Weights of a small mixture-of-experts language model, trained from scratch on English Wikipedia.
Size: 15 layers, vocabulary 16384, 44.5M parameters.
Training: a variant of Adam for the experts, 4036 steps.
Below are experts of layer 12 (counted from 0) of a mixture-of-experts language model. Rows are named router (the router's row for the expert), gate (a neuron's input weights, with its number), up (a neuron's input weights, with its number), down (a neuron's output weights, with its number) and show model dimensions 0-191. Each number is 500 + 50 x the weight over its row's rms, rounded and kept within 0 to 999. Numbers have three digits each.
After each expert's rows: a language model's description of what the expert responds to; "comes before" lists some tokens at least twice as common just after its tokens as in all text. This comes from a sample of Wikipedia text that the model never trained on. Tokens count by the router's weight.

# expert 7
router:498399592567560541518584519544570505520468483479500502469503444425470431441597556402455405466535569486614547560575482520576546523459596487547585449520412476490578445527481493511526584550473502433441567577532433434441402482525471479506466435448484470492445497549489488526560519453497481474529486635587521514479477502447525400464506507441494516536525493501445494544500517466489483482506507513500547470449575555504523498459457504458529448576445517478491486497421459473546515461336478499430471576464565588538526573521411575524452572488511506412602527530516557593450511468493468529
gate0:653430567491488484465425564521542515483489537527472518486521520402536564549533521453508477473448566482471506472500503519560407549503480429556505560505487498553480534519435492549501486510475545433548480526436554510496496424521478548502512527447452508450529501571495513496524451569436501450468563605465521495479552523506424418536456429600535572508538415482535477590501455470538466407525730549486583420532444498612485488563490398612514557460543532503437475525478509531509446428499476583389528477548417537527501471585493522424523519484523457474449472480557501538453553552455461443
up0:488524488542501586526511506494478464547576519422516497512523452549631472506481528476459454418445431469472483558476492468470542541506467500496508470500484520511472502555515520415590457426538457734554579455521511509604458506460555512458466486568562511589472503454495528510524463453547519577424429397476417417481522514462531551604543582425460527435524487423457537469521517461439519533415430440498413497470430488518534466465495496491565482580506538521528565550507510556523555476514614479552587511473561487584511519446438511456589429516474486502487437411516441571517462482456411487
down0:379478540496482464548597551522536459379484591457458486407475469539554535441429527512555566572483532546509593483422431409589571485522461489525488446448560516496478474505581521532495395453579463462522463503526501458599497578516488499516502591560522535530495406418456505515479563466511475506535574467493505518485620479440545541512518479441602509459473475465468492515489464538499468537541511444588477452537521597476456443578449487564480448576494586537523470464481536523515540499429497497474485476449539573455533487502493469489453447625540609444484464450446477477488450656464436420
Description: Labels and section headings in infoboxes and lists, such as Born, Location, Website, Coordinates, Career, Links, Species.
comes before: ": ", "==", "\n", "of ", "| ", "also"

# expert 23
router:449529484465642549561504565527480456468564589461498493526614426469587635431601421568478525481482509431521473493485563495557546539424441585503572388572562521455448495517514524442439484425503546535501531576497511463460460549476471476469514462517550518499562458497500542525482459497480478498500459496536471492450411524481566471571481476532453539538546450511515540443517426549506466427526458459528507538559605561588438562444556563611515476531470520460528492477437505495521582495385557434514506553520545471473509480507448437610569552526462513508544438443567410473451499419444601508
gate0:720519411479453525556458518516508494497543506517521492522463514502519496474502599560500547518471528497452582478583552574524497532433545462430565437580478522466470484532509450433488432508530535484514426564577501486478447437513483476527550528583552529497525623526507450481436550450549429500506504553539523568517460461463521409506470478485366474411501483454557508459587509565532503476487649480471540388511486487511488522523478437539475474555438487478465490647552515450560456515545436462437433542464636574517478478476465589529587520550513443434492497524546462478493514501568474472
up0:507553452498478600484503562504462454524545549424454480501469523584507569379497497555526485603499496507488462490429524509562434508446548592554448481533605554498524525539447531469488507519374436697580547523464581582503562553558502536434514564473443545420511470451493497500542580486544493606415431413406473521577435509415485505495549521408515512525528498537551594454484471542464486495490476433473483511497544434540567495452594529481492415457494563565514505450531498435495469528523576475530494455559489416485475448514532531506525508439512433543498485477619469522472486547494576458
down0:463407525454495442499430433541485524476393465511544505525499507552560488500485379443490442452529432503446528468482464582478547446545484602428415522521487468495516666500520476475486413615453514572534551487460544550481507390503514527399468438481478501524509570543515511512487517511568520392434500555488488463480495433567550487409457568554510539509477493509488501570518478468571500526515423437578586546614544507550510460425472463417533550475469453425513449475470514433434434475489534510501491500493582494550483458492513466465455459531547482456348454491439430515514634472406497480
Description: Table pipes, line breaks and heading words in election, sports and award tables, such as Best, Turnout, Labour, Olympic, Final.
comes before: "| ", " ", "Best ", "Party ", "Championships ", "|"

# expert 30
router:603344540467451549553495537467546509475515491496555449442496532563445531489568462580571477525602459474486481526556473388444515492493395493436536528425602486429557514446504587485491418501441535540415594537488449433548488508495423482431494563454603451502520607422480410575507598437563487519491485517458494442610377509559560482583544455588443468506416507435473488491496491456499498532463505609466460466523527485533575501446467484517465492503521511461510488473551498443499507412429500486518455526430476577482441469473452534513589529443545448515454488525454478483525520557483539520
gate0:723572495521502465550470457470514445534572484410484496442432511497623503540477508507545551518575507500511465481496505463528494454564604520475475485512526516561504425528443558464449606548539589516463491452532514459528499536501450508489572560537479514422445428446500514514525407537430517564469501545501481525512523577407457394462471437493412510508547459526477594509446556460506445440462749562490538504445531445468503556482432450428548502469508514483484578491548470537507477424561490482479574498520441470539464500445457442484482430473501477508440543514509493554536523520464456498
up0:520509418507484463509469469467513436457577562439525512422395501517505461481455476449503561499533491505544464545544505568533472507499515446547472524452477481612452503590435480529488413551561496723532538530491480522545552382495471541457515447452579464509463428551529532487558566569465561493449409580461545472456493534439484456565460497491467561473509521457427626392488541521554412485463537467463445455555514400433514560461448466476517482511499530560505570499522543577518546570524467472535479490540435533470503612464520561555475576501479517550421568413461419515488550487535542565
down0:504524550564559486469505525476544418435527459561481365484530528408528482568493478552446405569474459502469516450406568454409519576441539575490499526505487524482498481556532485420546493488499459482571496538489515502493552473533369472495539544382465487528498497603484419553500478457416513528454467477518447496472517535419486457479465463536509532481530466496572486452482527528488452467534545450537465568514409518529437476487412575559434404454444487489430507449498502457372560480558495437429407473561524531550555435532499391491510596477511473449628603419553403464526518492429466477
Description: Inner and final pieces of European surnames and place names, e.g. Fitz-patr-ick, Johann-es-burg, Ad-elheid, Trøn-del-ag.
comes before: ", ", "'", ". ", "-", "on", "en "

# expert 41
router:545366609489508588448468506544621470466465455476476447459523526536490512484481525467507452455511497387569470582531570539481520518499463429500526524420574475490531607586454460462554474468520500436424484439456516529552531463552515468442500568504500483465465543533549454489440550503516493519501504507496435453570358506502473531529525494539540440453385534529447510512533485490528424588473449404402530477463437458418448473568553474456504467429490414521533429615573517431594460450435521507441445501402518569436454554469555562450534550521522492508509585461525442494467569415492545467
gate1:576596511546472486478474494498510495494519498476480589583438516570561482544447491534494520509569471421529479439478475557491498507525517552500514545418569471506449509529525547488477563547505514571453547542469525365532556450484480525500556489501450525459435502571375506423604420434578479499462527505520507457459364446551490568522492413456528523547493490515466513485560426540447565459497585684512491518425557511471517538467483457499529403520495459491546452489555494438476537560512442410481487501516379533436484514564535513534538491438536519432447552575636636511556525553528559500
up1:529462580558435529513500505502552500476436521488501543578456573504491442584496553562468513397584475487540445506501504511481482525515516494546478539436559512392489534531543557446477470523499532531681486486571473527569490538508501515463474495537532482496523497539468414459556526455537439547510502541471491416573522459483576480554522448531545492470401527519598429422347536509462519519584389410553496470517402582545484432454470428603489424543385506578487565516574566443465465480396465464538464527493490571519550438499575483517577506466418569530527498561480539430488473512483508460
down1:514474442513611426536509451429520470629396539562578521609549513515485463461540486506430514470510523432478459427560468500553445501562573557536450563516612491531519546424569472496371540503442529480477551438464493512440550591452524542424513527546501439431561493439593532509519482481432513516494534489523440487565519545560545563509588492489550551508554480463422524442483549489472509500436495509568504495519448525479485591472454562556536527517567535499515493544496564325520495466453551571563481494484522474588417472562531505520506437544497528382454471408544511492495462494433611480
Description: Middle and ending pieces of words, mostly taxonomy names like Malpighiales and Animalia, plus suffixes such as -ally and -ed.
comes before: ", ", "\n", ". ", ".", "us ", "} "

# expert 34
router:606490484477583510522481452474537468484483478525442478457541434468522465454429488483481505536553476437584456473506413551430524482462477502503515572577503543455558473514558521462503532513455519448470500350582575558508425488597564442373485459513470447551602575572565535441430528506425482518491441495587426518442592449525430585460498526574541450495512435498473481485492466566438442584524559543525525533465574486443573509573461505502467537420565505459498505496540581460481455543483506484542513484390472504528517439574457483411495470415446442501574559539564498477604547445450464587
gate0:663441492602487521530476525520479486546462527535545508530410487543501576547524542619505497472463479549498478564520454533622476502548551523502600604541465426548512527467485503424581571522560504589525510446543515509536453561473521543449463409436521535412542479493458578540524571481462441499516520509510488470470456481514490489579553538483523489425481494508504480444420461510502430518536773575507487461562507425544444446517443480496526601566477501486480457527451510465512546435470478453463521507507582574479479513472496550514476555501494526555478527516530450522515531502608540409
up0:522460408500458528498453577563489475503499404542484528463453534544564581436492486572460518459525569487478500509456506589515510581446583489505499582553413477484527519548511488474506561513585510772535457479483502510546530500511478546545464508444546507455484459493489489515418562438486450579578546444562461581554473529484548535481473541480458475452461506474522410477531519487393547482500452548503450440508567626461532536568488572575455484533538505517516471492507472547568446517526491446452507563484484624512519456527517529587512582505456497481463504586577475433429488392491583517
down0:495423515501538452503439469595499513449452503597471497564528542547464425446495518532431565458519598539521430504503520503527494547439580355526473485474436451495561510519415545454491493456546510559503510464639544513510576548462456482441412507504499555547558396460458581492466522523527470474484512494443516514497511547437446611444512592450434489511492561514589398544421361552477484533505575553387501452521559516519502587506515552593503465543412419531616449517487573490460482512491524514457455551490507495590537565514429507554506529536521463447413510490524547434458483462539542480
Description: Function words like of, for, with and commas in explanatory prose, plus verbs like reduce, prevent and the piece ip in peripheral.
comes before: "the ", "s ", "and ", "a ", "it ", "but "

# expert 39
router:484522495577464451501519542474492487580536564538475530519544400501459486560559481484378466519467415475580467571428542392467561487525530480522481430510401477479408481522517430491432477546564472529569491474535446460423472491531562452468468382451416501450447449490532519600517508506582462438523507534471470482420499445468533551573515491478537498430448514560570502484506525485447562516519468536493431508479599552519549552504517443586392481521557460487455533547385481530539558514520478528450574563516426542453427394581478591599506480550536482441555484404471502491401512474488540610
gate0:727462565411443478454553520423525545519515579533561542495449483449456407523500424475526489516587533490547484503528524569451483483493473477476445518463493491520488487519540434464491436461464461441488519418442442472523590521504488508534442436520583567459548567507456472495496530565492528515454482475497481560435489539518422465350484509471495539580573482445486434468464515437525567537468718468462582457424481545524486503557484501486509553505413483528525497505537479401589485378463480520509549483454517474421586545536524472510505501442517452481461569494486460550538519468524517423
up0:431526527436510481537499562528611464493524530534500444503498452475465525531538463435551484553497585464608422547466538525476566548471484530442441414531457532442522484467528442454477472515550543747486545389582521441549518493579460516508468444516404493496496508605458552518591486551486483505456470504524504544527521567513559475512546533505562466502445448476371439514506531514505464501546526460465493495490468595565439505469536444485499545483572489448548489553477457389592431415491502552502602587493539489480497505546481564548529595443584506469481527392482531473511558451488537458
down0:597552510602524413505514400547480503493555579660496554429562543540427503548384515526503458536431499510552508436473448441485480503511580522486473505541450495583467414436486523461448512517476496535432456448470533499539506501493494357486544481549552484539499427420515581503473529524444440468515496513485488505499563538526565513441544496509563597453475493442539498535463459399539513483538539537460504526562463591445485516493492475526523528499550706531550487465582504496520473514603403490460497494539428450436449571501462482468501480384511502511552453554495525552578588536419480487
Description: Commas after place names in locations like Kent, England, plus died, born and venue words like Stadium, River, contract.
comes before: "in ", "and ", "on ", "with ", "which ", "at "

# expert 45
router:527399504556526588529486548497588508482519507476564548458502478463471495488602511497491478456527523504578467547535452523531551434471483482450368511546532556509555419568573546426412463397526480436527561527532493446538571540492428524437541426556461495482544579525387524491522601435529424535493480489569438541461425499389555575490523533535499573447454584428522473536454485489500451538448457514453545431493449514453592416556570470510452560427461504529432443555453469533650454545442512548527405521455522485501505468502524568417549558551486499434478495572503440502425519521465477502
gate0:688498464530444496469489418501447570413505498454519507456527527525543419451499505521487590550554513513426497400484419540630558582474499540544422518526473546505531503493567421512525552493450537497484494571585448520538550503535533559498419565550500457513542478500431512519590515421540500437597466406578515523510475535495546526452574495520430498561531499500530445530542497517512483520465702578471449468491490533566510552550492476510574471480530474505546446433537468559552450515472514482481466453535497442588452556527465440473510445486514451568527473526467547439586487513561524645
up0:520500503556522453481503512499590496505404536432469528509475457500494502524446489541553515489463566461467521417510519573428395463500451537505535473471521533404520474547578432465465502411442433737512496473558496521387551451557519525510573533435548567560447422540464577498500563499480539363576549515546489424445444609463569515496570434477540472516442561493512417529494500482460482533476451390519553495485500480607569526538427434556539530474456411518487459451434547472468532486480483541464549554543596524482489502399528491519542512583463532543495506512528506510528551515463461508
down0:509506382492402481562505603508493495485440502546546580538518478560512524474522444548571503548547435548450550443564505541542450496507532513517504486440380481472459468539579437501478499557551491559396510507471507482484484521498559538499581488514548558524500576485506508623485446459456525586453507518530477488573468491513469593493498483476568488508516549442502520510539609523508525609442537536546609539525509396528557429472451529490499581327437459491411609476566542492483582490615450570525482497495567494510467456570495525586557434551420522454483434475490494373483530504466523504
Description: Word pieces inside longer or foreign words, typically after a short piece like ab or ar, e.g. ak, um, ism, ness.
comes before: "s ", ", ", ". ", ".", "'", "a"

# expert 38
router:565542491487456532466483528549488454509432487585423566535490405526478509545483459490546495556482462545393422417566516576597482509459478507614501510458539437475530464558554544492472463505493513531471580506486512439479525458517562470430491532543513612479530535548461564555423419547433547527484554433464532510529516446539533458543514549501423471509499508511461514536465496480456431551431446444452567509518421465505564613438554474511528490523578424442571450552565492409455513537547453525508493406589425591438432410560575545528583535540625439532443540426533485508410527546509561458
gate1:531735541464479489491565465467468463566466539489375537495417553440466498543493480472534523603450510490512479528484524469539461443535565573490452481475587525423468553501519442529505467507514527585536529464495585546493571485455426537548488461471472487516478439432560434543499496378528482503449572552511433436515533445468524472540534517430527511466494516487556473465447450463563528496515520754522420466492435514503484476499545534543516486438459489507499613626527490508498484505545574447536487525460486492474429513565470560444507557514483481632498496505528533522493508547496503533
up1:408496460557455555447551549515524483434493474513453477481552480539514481491496542598490544411564562621473504535420444526551434521520497549536501438504454481572495446527504452501574578401474415483819477467484567469550463510443523466494631565497524503495449520498512552539478463566459529468546454467555530553465508548504485534459418512517576553505486475571508481570536484513442504530449481447458545510498527503490514534454517450492564547588490563439468474489433474498578483458458490505570439499499463501477495396416518476482500482451448419494521466480486488506532503404557453494
down1:566512492372518567473512468466543469485467442561566461620447484542567497541516542413468439448515497475488442455532387510498483576542349500422517487465475475469411553492511496445526487578521472500426575633543405419511553498497458488460435564567514519354483482455561582555577476451490524549476476487532497551448535525502500473521461471515544439457496544491516382421500440509634455524536577552454487481580468456513525484507444518539525527489519514448453450559537547482417486433435516445430557438529636538539443527564488422451506503487517492489563510529515519485473469543516485483
Description: Dashes, commas and pipes between numbers in score tables, especially tennis set scores like 6–4, 7–6^{(5}, and numeric ranges.
comes before: "\n", "', ", "6", "°", "0 ", "\n\n"

# expert 4
router:523425530530536488551511513544527477506546419590497583530430486580466549540549431455586462564532582410446505506571532495516588504441432438539561496528583502497558493571527650456514486506581451425439517605483554482549555490424492514553493603429455499501556552599523517459514478496529495625510469489489541540509370474504428456570489440622534555526441479448487450570522549556475401533502489443490528437476509493473573578383492476514550494465541478494472455502545529514467554500517529517514519458555449516389516530552444491464550571454510472496419497470584485494434533461516450548
gate0:761517561446464564499505524455489483514529567485527506546504502456477474497496605512453465535431497513466530497519454506468491443572462581461537479573587541476518483450508493402469520521479485520534488559386539542487505519466557521464575420421490459509518478441481465537482518549550500527468416446567490467453458548481509466449481507373496450535466514493446426487458499536445480563537712452515487472437441463557441474564504453489478464597482426428459520441503515479462487521536438516442514487460495489497565524485507559537431522502453461611484475544488504518563377528489535406
up0:466426432551508443551582449558530528423539496449565509540550469546542503522416452549586483469505471555505513478477572515506559555468464460559463557493400512516550459488531502559476524572435486695552456464560386497397469594515447493569456551531555552467524584508427594520482513448501457464502497537539449599551492481512538459499522462477472543509528504485523571516411575466457552365455549532473534520557497538462503467570558544478607546483546488507481517497471426475542515523533433488532491456536484531546487506450509422542475448466557499438618497394582541506524553480554444603
down0:520458491504568512450465486378508504449510540542441605450412471532489447509476591501495488453415547426462577585519461494601507553523651477439464499515466488524491601492504553517472427492529485415483566586484455424566491594518542464505548484490499483457555467470412534428471416554455509464525490469516540576499495464552500457485397502441457606554429422533521495465538533519408512510450503437518449440397495513526503459566439468565524504542462465530438525486450427438493575508435435594480494538556565394441543528455483485466476448514522541547612581513523414503551532518492446520
Description: Punctuation and digits inside numbers in tables and infoboxes, such as decimal points in times or percentages, degree marks, postal-code digits.
comes before: "\n", "0 ", "5 ", "2 ", "1 ", "3 "

# expert 44
router:547381572499478470422463544492532486499431431463569537484511481550446556519580444557572428530490518492437487410567436549612530531511507533515553438563493554543460656487521531469548495498492527499534393463525431458487489498524483436479458619504429551483583453475545512499435432519534546488521435432561444493574445478500503563519498551491551467479528425447476494582456424455522529486457536438612498406525463514488379462503450402557522492518495523476432518483553461469572488471464500491494426418542429489589546464460497458440548440512576482608472479422551469481551503411464483557
gate1:497774417573467428488542483440443523510468562518478522577522491514544555551429478522482486448481458484405544471484536524490525508472481598504541514501479451527536495448463529568611453405422500559505452507421453475507496455485543474535526487463548470471510501475544549474452491582440580457438489430428502498520510487552521479522467539461517547525502549499393417498511554469490521474522481711506474522438508560572460489522577511402615503552551502513471540455485510542438444464545497486455471505484464390484503543497532490484453487588533422463456541516497463502501460483517456422
up1:504517458527582597481526538464534499487489504579434461567521420546517478518500562507521500487527468523550519527490585532563551512485517490451520422509491445531534410396583515491487486505547549478747466453589602505443479472596490519430473515516439600536516507544491513519500557478551505496503441489467490481526531386523514482503537526503508476428548540520493506511459479434503527418486563420428499433541540565458526532455501465541552523430527497447481517545474457571596562370404488467462430491473451515462519551524451603506467341530431425505505497528507501447555435540501459429
down1:462516556432495437581574530534473458600539462501450525560443398523537485544491542479494477498510512516535534560531492493425452567555539550491465536446456466507429520443511522532429491401564513549533560532550523504461560497460499498526511501523477558535460462597523447551394536405429527428510495467460419505492474520466503448536512525557557537405473513546511458421424435502404457523506540490624550601415507578498383434591448467541538451560466459584486572502421555529517553389536457609451561476464558541500440447478517489475538501561494525562518428540556526555494574441542459587
Description: Initial digits and word starts such as up, mid, sou, multi, and the S in U.S., common in census percentages and dates.
comes before: ".", "-", "% ", ",", "th ", "–"

# expert 10
router:521367623405515530442439469569507481368363483574523492499563449474483495561504464519519445587577510457552454519557483472505493521540494539491526558501555467435509501517570510516452443449487472533545574545454446505493479530616491445476468583612471464486525545565502541488476562437557577457569504493523456480541458549541528505517470533508537422508455506527502555508538385486568497488450537599467519493479390569512453516612516544468422516517502532546538450508555478432532404520443583486474460439438507574518463518496562534382508442564511528579537536548553472430486500432421486447
gate1:461682475542466457561509458482417596505500543464555459418517530536475460521447491537454509481456465556418528517430429503537450535474533475477558551553472520509513537432491438597509461529438456548468426585456475523415509472499567575589432543436456498523501476445410551492621483487449487502468532528506499440401569560445491448511489547437443602515411519571437522507489623541480410499485535645530458544485511483540479541519500464421529400547477455519492631493530501522497499459555530526501563430473497495489525517440515467539431604439481535449544439527486530514537494536532431505
up1:494418572425496461532423403588531491471476487513424545431553473433598521527557387538518525493563484518537468563516494403356446491476521434461554446374463393508539531551481509492480515500613562536716571566519516481431497534543480445514469550535578526478569463532539533492515550496479498503533520494512477516508492513532517436481489486509509520560497392501461554493568576481550513446454533502505470475497531525527571501553491524462478452445474455547577474477484496479520601447394527522495484523466511512572546526442552409428486483416563517466553494457493482469500634435447527496
down1:569521480514535411539483548400526403511510481565589458468459504402497529520450502427500551541533543504478443475538510517508458473482419473530529516448441494465472461444476500562507530538437455485549458415446401633471511423555415534516517458529581632457530538539488470540517490524545536496555455499424533542486515479459520429527599535605453512487540512499518483488497495486520488511552460520420510499545490505577604521554373473386443446495460475499564523518513507462509561561536599489441481373483543479476483470599518557590487611531473510455490507458570506374467544440499616464
Description: Word pieces inside foreign names and titles, plus year digits, in bibliographic citations, such as Polish or German titles and years like 199'5'.
comes before: "\" ", ", ", ". ", ")", ") ", "). "

# expert 62
router:523478386479568495519472452530546490450544469479474474456501488510573602470406531512538454456493451501520424441499513591427520547458462537534525536496527496600543508499488440473609566565422530527522468456533474527587467535464488558483456429477562464574525564542454478508516382473495638419450573451433444469537548571485502443450483583469532549584509542511479462433428570580486517550480424461489516556491435463501498514468487495482568560484512569521492584488542506470558554470559455506543484549380509534500535492491466367386497444474400511472490474544552594526564568500399529571
gate0:722529459397469542488548495447481534472476464491518503554568478530500433615469468560528614552515577490524495459502523526581499445494462537495432476536481471406529459471464493497410453498521520511471555463539496456458497522521479525531470492545462598485503477461565543484550548451489508543501462500470493521553502527563579473491564509366452463512452477540499519538459415430520603470505786492432471523543540535528505526470516514518516467616522560471491514457499485508516476555521508518441533491515461498503532529522479509612528441476516515492464526433482493450460412585547546529
up0:462485525523417423424414458524518523472435505491478538404475541476546611441480476510442411510503407510470481523554447421517555480574495493524483544491516489439440587460473546497522497449518522689537451566426502544517581468538640484450499507493529504486460447519466508422441515432405532439517441527449456596570487439483452492508534455537456492428513595488537453483564510515472421511466561528462402477461457474425547427489526550508431435448508487577434408510472550527537416468480525485560501454445498477523441501487534607438480474450515496591537525463531417398429509503457463517
down0:489471554471466459483513455545493495494448561581481494502584407493516478530469529489475455556502492529437501484491484531528508512483547516497503503430447448449447459425526577453504440490555579576488476497457486497513477493460597507533497346554508472508527495426510555531478473454455512553607543582513405514496535431489600462589579463526417435446489556479458538591577489576538441490514491578433466436416426444447510438424460490463520492422412536543486571618458528484625433502535563487518462445546535531456485538357479506477512503442559482577465502570468563536402517581477419539
Description: Prepositions and quantifiers starting a phrase before the or a, such as with, by, of, for, every, each, same.
comes before: "the ", "a ", "this ", "his ", "other ", "place "

# expert 32
router:517476445432410546519550492475523479562553528463489475528517527563505564501489542549521488516479540577481552350501537534464568541472522576538403562550455540569434524543512524522512527571492528482505503513494534439460475516601513455437491578484529444539473579471412449464434534586489506495512447529569475372516473522428447555448447590500377500482386520460438504417536530498514517507465540593531397481484548502525588513583470469542447554478584462549565560519454504480508453489597380529467556573605459540539468488562447442544440471547486482533510521586484602453584451495499519490
gate1:497720526543521456460490489507459507512468481545496532478576535511481485480438499501480479498449524406451536537449449430559419451560466490494457568445486537522440532520512465447437517503504447448583446445431538498516499502469486500548536449490491517474493494476553506426616579470479556488529499509423534546402484506518528467479586518477544491585507514465555505472594397566498551476504586665522415366475437576431510488582527524471596528493469538509429549503555531582511421436455554471517424567452504557497496488418527517464522552443444488562546471421425516516495467483585513549
up1:510481512530533454495517462470489544460549511493469534504477505570531469488480494493500474496453469425475561493478418538511479481549438482490554566458557541557560509559502531526491541482472449374775497407507525568541449470454479543532446457407486554458526474425550412506445502447515459497546568537447548431427487580583447453492511464551589527603490457536506530488583476543619525469590473418490530380421528515494515482489393403584501514464482471496434549479498569513493456502484497459544541565475472459479480549441448475497548477553454585551550499453453427507529481492546497525
down1:523572442523495482494515467539613211480506500541536530482478533476451546553517461452449448502518532491566470516619562474465662466449523525504542475604525464417424500521557452445534464480488499552415491582481452501513450491540475531466529541496531457523473515488487467488589516511414553608492515480524490477533597479491492500564455547502521495541459491512492524531507494534447458515436467571464519560511543463551514499466453483478518486507476475539471475446510574537436669537490489527520496472559575464454452457518507379622487503483449492436461563563481442464501495480513441446
Description: Sentence-ending periods, paragraph breaks and line breaks after section headings, plus clause-opening commas, that, where, Although.
comes before: "The ", "In ", "He ", "==", "It ", "he "

# expert 20
router:398572465490526533566458488576511495522428529484488569486457452582473518487511500453557424519417517437450461498564544466639562480485527509544595437532571495519519498525549487484543472488465412559503455574461448547473513493437476485481532558531586492457557530585549575506481464499430525451518476500529456480435371459493461460445479477535527545436617434541433544431443437527485479462389493399501554487514605469541480412458507475427522509465440464429481463472445435399436557446406460467466490485476531580500447484464473499593496600551576504497481548501498474505418542474611558463
gate1:545724500453422536473565448441481456503499528517484513481535448506503527533537622524479516474466438448536488486421471519479497484548483515402564538465533509506457488531475564518485504498526524478483521470514534419549505516462512433470389510496540493530438524395540514415483509517573527530513533575521525492511506486489506585495582450446517525473497474473447506525539512538578453540573579782558423572462495443505519518514471509519434424530490441522535550558525521589558475553539456556454536449452493510594470581480504476451570513490478452455476594456475549469549537516480452519
up1:455476466519481551534494414546498544542484516490423447548494387611423461507538530536482440504411538438487459454429569482491525525461520565510521545504505449510423509386578528577500517477504510602679496469510485456499576559457476532417493505432503457550397531478459545587496464443399563494479489585499463478464593367380488575536513502520538457400538418466483511540543479458510472519456524484549446496512537428478439446458650442555479525494476476520526509563494528478505489508517460508473541440476422506557393507454517519528587519459570453479455510475492464526476482459431498432
down1:580519445504460517527422527554507517515458501502521439534528547525427496573552528501488549484589526537506465555473576492573533533527416425502517501480446537379488424505493514481510474531546531450410555500397473407447471573600505480504366440550582537531581544449444470493388512432429474492573506372560560488535411435542567451544380591520555469581488455564487412507514530533514503461460462474471576460478504554427553503403485554463506492498438492503480442447508459467474575516561545509511537496524489545505498524496488496514575570538541515523478470385432562370535539503540483489
Description: Numbers and abbreviations filling table cells in sports standings and election results, such as W, D, Pld, Pts, 0, 3.
comes before: "| ", "|", "–", "; ", "/ ", " "

# expert 11
router:520537391512478556541505447552535450527558588468491526433508577525491512519452515502411416465418521423570473379554486518402492488541505515483499458426521468518466454470453549457431558484532536483582490547504489494481513535410492498497452444542436518472466440478564524597560479484445561546523614565376459455532556397558610436544576520479547500540545448416494434505487464509570426552526583550547451589512586506443547497466598397526489536510538526494476578494526502419472514501435493488535593491573517548498466454547432495445480443428554532511496526487471588497391494544518515523
gate1:617696543470536581480371528499545546545500445480508488421561537443504407535454482418511506576557486525534450472488493504486431491482627518484460486553569515418511554455584501530428501543440595566460496567489458470493473535499547577478526486493470565456538561465470500489511442490461523541444510519477466627480537459542520482521485461491519516553441471530458404486508514509547463504449637678460511525609467492434527532438586478442490420469499466509486517539466449479454516559516431439516518438465593527537477465501451510515453447547484542520458571499538555468520444564461500484
up1:496500484412455595590487431458430526581484504474407422389520581516525434546457502485555477586573465500527460518470471505533514457534509502526524472531534538464509603434572444459495542497504552528726502535482488462561507498500484594495478548501458509505497547443484520460521445484435461581408614495514491523497435506533585487467459502479562516554530542488448449438446556486544501489436526500585559570595474496451447522477546451461493493541484521479519571534466416506401457569522462470498503384440603525493453463519474512438420438418487451503443515533466507464461456589516441415
down1:487501517576529473437552542484486366362522589560495460519465425528490537524512542419523560540486446553517525518482486530454500453472471503512529569486377486509504468527432443517516440476511371462575496454580495463580440530443504484447418579554544516566485395514648481441482552572509483448527402518419517418537576547440424500601531538409508540483485508521538584530599583503447539481521411528488535508500523552553531452586509554541470534507469494539495451498492562625484509491497488523419447556510421429526480521459555481574551537514449505468555526479561482512497491419484478513
Description: Prepositions and commas linking a person to a role or institution in biographies, such as member of, son of, University of.
comes before: "the ", "a ", "who ", "born ", "an ", "American "

# expert 22
router:519514467529557442557465561458546459506613469523453526546518428449405539499493483390479500532445434536564417559404534411454532465473591478500595476516457471486459449448468543493386476530532513456495468457569533567455453470567488438556480427448408525495416480506549509579592464504472484568572491478466401521441566489596564521541513498460457403439452526460545493534470531569479513456524543465377492534472541561515503487429531515553536575451475428510513456473468496555573569477409538515547489533422523536444521511448582571644464468510454562534502565494470492476492501464458568563
gate4:464468506504704495498506507541515503529424516427609573560435516529461502595515531490512507364545574538483502490484492571594438520461546543512533449473459496570431481550508450471555538503380551539531497542539531542476455482456451512443520565524533404571494505541541524476537457612489500508552516460523509492532473549460541416532543555521544539511525440564502476479476565537420430567530530578419579671419499488460505579521592585470557471487512430439527566459450479490564530501530548419550488467530539533432545451481502576456486545529522502577513491507425511496526467420498496501
up4:498492414518488513448517470544463505477455519526464500461495548479533544488511527540549544479493517449413541480491550548470457350508499466448478484546562507467406539501469410442450509532510532474536403476806517591414485526467426453479544564482507442537474464499496416481514526491529483468482463499490564523578510572570477490474462503506512534392425461505473527573520481510515524495493597531460548509506517535511561448508492489603485442481581438492507454470496542485463461537485541489470434563524405491467541479496546531514464456503356406472490484483424375426537480520568475490
down4:508509595510504441490523560493468514458479398483551527533536461535505492468367556571558587533590501542520515526613441478567503483466485507452588451522424469511543516488446550518393555426476575433487474498501458540609572490366553520421569478455459558531563495503508508419513513542479464502469531559472552450461552457489501436466562437543591517588462449372496519434499472462519490496526572433554528545530563518574500515448512516581468428555442470559454534468498523407469473562360488511502518479507539479562475461451533480494541434416486493400480568589521492555547565537463529527
Description: Words after a preposition or number that begin a phrase, such as years, months, more than, New, North, plus commas before places.
comes before: "and ", "of ", "than ", "in ", "later", "which "